python train.py --num_hidden_layers=11 --moe_layers=[0, 1, 2, 3, 4, 5, 6, 7, 8, 9, 10] --normalize_top_k=false --router_cosine_scale=20.0 --num_attention_heads=10 --head_dim=32 --norm_eps=1e-06 --lr_mult_qkv=0.5 --lr_head=0.00483 --decay_shape="sqrt"
Below are experts of layer 6 (counted from 0) of a mixture-of-experts language model. Rows are named router (the router's row for the expert) and show model dimensions 80-159. Each number is 500 + 50 x the weight over its row's rms, rounded and kept within 0 to 999. Numbers have three digits each.
Before each expert's rows: a language model's description of what the expert responds to; "gets" lists some tokens that make up at least twice as much of what it gets as of all text. This comes from a sample of Wikipedia text that the model never trained on. Tokens count by the router's weight.

# expert 57
What it handles: Line breaks, quoted starts
gets: "\n", " ", " H", "h", " K", " m"
router:556519523530437483584482474490427507450547444434546446487479449496439433442578416542468526473493474576530502446422481548529403491504509482476412507543492528510398485491503484519479507488482511544406506560550525405432431542554517592437433478

# expert 4
What it handles: Letter pieces in names
gets: " l", " L", "l", "E", "G", " E"
router:485488487515498448457503485482511525501523439488552438542450473559457463472588502579529562581474416564521511540410505422483412603526526480536485528550521503483523562533489535471553543491517439513485470507533491500523430570460399574578475497

# expert 27
What it handles: Apostrophes and possessives
gets: "'", "'s", "s'", " their", "’", " its"
router:463442444574399539541494456494458535478425412484591492489489488557426547428502537568527601477529472518535536500438535491511360517502426506474424449559461542501460588551490500452535538502547487528412453576537602484492454577456445546530466507

# expert 31
What it handles: After a V and table cells
gets: " the", " The", "The", ",", " It", "In"
router:541548504557477465601503466475441477509557431500566399524514517520511466492541447547544542573477489539609516500420461467429428546517451550556419484592504536508496492512410527408508557504490499500517494516550538525540525541437443546544460484

# expert 11
What it handles: Table pipes and articles
gets: " |", " the", "|", " The", ";", " his"
router:466508412543434508571485476479428535543452483563556482516480553591515428488487540500542507451488496582540481458369485451456410514480422552515437404584401524473468556559471522507439563523474554547427529506555529459496449574500438550540556524

# expert 33
What it handles: Capital letters in acronyms
gets: "C", "S", "D", "T", "M", "B"
router:520547464503486438466507498489395528451498438523561452554467515628435461429548487557586550491436460561516521456416512420470444550518454569492448437561489553414490532549505511448538525551480473505437458502505513478500411602439432583518526556

# expert 8
What it handles: Infobox list field labels
gets: "-", " ", " •", " (3", " (8", " Time"
router:542553459526430464529562464506436546439453430550544485523517500541510424522462527555535450481465434518615492438438511497510425574560502536600461446541518512509439553501481513462465567484535494574508581503506546505619453583442490566516487484

# expert 61
What it handles: Partitive "of" and quantity nouns
gets: " of", "ing", "ed", "al", "um", "s"
router:550430413474476564516548501543335552485511370525592469487489460557434439478592443515501512487485452520492545472475502476528439501544447580451444459495543546496438560549464478517452501505516468458450475511584517463509458603514452640485492513

# expert 53
What it handles: Function words after names
gets: " and", " as", " in", " of", " was", " on"
router:466512462544436497572424481432429578506458466453592447503510506509440534428521546493530490438426461504600501490524513542465431469560473504565433470552436468548448536578475529455568540522536513530460453506524588471523491569501476583613417518

# expert 42
What it handles: Articles and quantifiers
gets: " a", " an", " more", " one", " A", " d"
router:526472459522417530519540489509462520474522465527628418510542464571489477508556448572506452482494383554515494526517529536519430550572467507472500453478557499514514546562420464499494564446488463510396506527491468398487442557507427614580472511

# expert 18
What it handles: Mid-word verb pieces
gets: "le", "ing", "ed", " with", " to", "p"
router:458461489522456492537534496446509511447473422496493431579487542497488520463599420507512528512452440471471505515452514547441355557548398479582512489587476449467415443499424465460476603432513476559410499504449444525498468513482471587517470567

# expert 35
What it handles: Determiners and th pieces
gets: "th", " the", "ot", "ant", " this", "ch"
router:500530500530520509492577451519482509462541514476549490521461488582425493463494517535560468462529442532560527573453502474448393528488504467448445516581495493569429541555440508415475534488427511552440479559422543481563455540512441532591495414

# expert 36
What it handles: Auxiliaries and negation
gets: " was", " is", " not", " were", " but", " be"
router:585500452563479531527521463526403505452443411471485462534522462540498448483554421479538549520458458502568507501429487487540377530513466507505459473537501461524516524576414571487528536500430431543412467592523516426497538555499458593511475529

# expert 40
What it handles: Month names in dates
gets: " |", " January", " May", " March", " November", " April"
router:528487487561443481523508486483465515499530462486562457514474507626457470458548527522559513420490428526561541559468469500460424554552525543505479473556517457528498498510509518431514513485463497543480470574516519524472446608460480522600450550

# expert 43
What it handles: Western surnames
gets: " |", " C", "d", " D", " Jones", " P"
router:534588477526493496588513451473414558493519487521556475491481502511444559450649481514524592464392433559500485510523497458453380471498491483465451462566469528489429469535454500517509590543432531567364486488521603451445457558491494515489511544

# expert 62
What it handles: Mid-word vowel pieces
gets: "is", "as", "at", "us", "es", "ol"
router:592450520537515442524519473486418485503512431457567479537533525524536437547516470528482592523486463575560525473493458468455395514524436493582512550480550522440474483535404453519462623481468418502422535552530531450537470563535550549530419472

# expert 55
What it handles: Taxonomy and infobox fields
gets: " |", "=", " T", " Genus:", "°N", " Family:"
router:494603467578419524505501541430434545511489417522583440499461536550475482483494517510544506442504496558553503508490452476505441579579438517573451511585494558497417599615529554487510552475527448550494470507504533547605452579465496565599444473

# expert 12
What it handles: Biology and taxonomy terms
gets: "b", " the", " N", "ch", " M", " Binomial"
router:499504451522526477469508535534438520445519396511582468411481495569520422463509493549550569474517448547555519495457449484477426530571487489598459436616497545455454563518480549492520602488452475574467530463476491516501453588435513603578439475

# expert 9
What it handles: Negation, hedges, hyphens
gets: "-", "\n", " not", "o", " so", " this"
router:517471473537430475552462441495507540491438471530536418497458511526500470443553486552492511478413467536535516478451460534492370477493477500555505456557509526515490472525447524452475585492486458555480480537522499534460471578499518557455470597

# expert 39
What it handles: Table pipes, heading pieces
gets: " |", "ard", "ter", "|", "ue", "e"
router:547556458567481405528510490429454559512512373480515410604496503537480484484585471510499519517535448498574499534453426533463409510503467470563489438525511509473423539541423554402500499479440479538479465512487572522542499566477429571488476503

# expert 0
What it handles: Sports proper-name pieces
gets: " de", "m", "f", " of", " ", " p"
router:443449471523442465525544461442480558473527354496511443479497520561407436539557525566564536432460460532522502544561539544499434533538463499450384467573503519498387558566483492500558468490488524607501492551507583513506407565504464577510474459

# expert 34
What it handles: Reviews and chart tables
gets: "ic", "or", "ing", "s", "k", " the"
router:571556423504479454519548514481469472433489430559601512565402470600462482448548488585509520497411450609540548518435459485453418511456467521501492447529510472495437542545495481522445577470518466543452490594499537512440516582489511525485477494

# expert 60
What it handles: With, by and credits
gets: " with", "ing", "ed", "ay", " and", " by:"
router:507567468541527478620473521480452573469412466490594455513458570548394492464611522535509588460441446505495519466444480513444409493556455483528433529516477471528488507559508551497510567479508470514460503591523564454501489590486475563530489503

# expert 3
What it handles: Preposition for, durations
gets: " for", " the", " of", " a", " about", " over"
router:548518465495423531464499472538496548556472430562529497490501499625484420442571458564578500485479481548535560551466445532484418469476493526503497461510460462489511467534475489475473547518551446600438542491451493515458456571430418578517488537

# expert 49
What it handles: Piece after a capital initial
gets: " |", " p", " P", "ac", "zz", "ab"
router:571493474500503396460457466513417538435487404527577500534495494597440439452498453528533498532470430524553511470419510419442429542553457507537470519547515529526482519503460498383509514460435427516518508475530516465512479527451514599555512452

# expert 38
What it handles: Commas and clause-ending words
gets: ",", "s,", "s", "e,", "es,", "ed,"
router:474514426509451567516489485472463491465467416475474452485455515537427469419567447484483556451437462560502593505456507515455411535514466542506515406533537521526469576520461474493470500510509429562500521510505529478511475570402400551512476523

# expert 25
What it handles: Determiners and possessives
gets: " the", "'s", " a", " his", " The", "The"
router:496514434475441595537557489466439552525462508600531465468536482541507481552576462563547402490486389501535532528465495464540424512547502568437408428509522477591515653574431557462564535545492538497433423531442494413528453504491406550542512475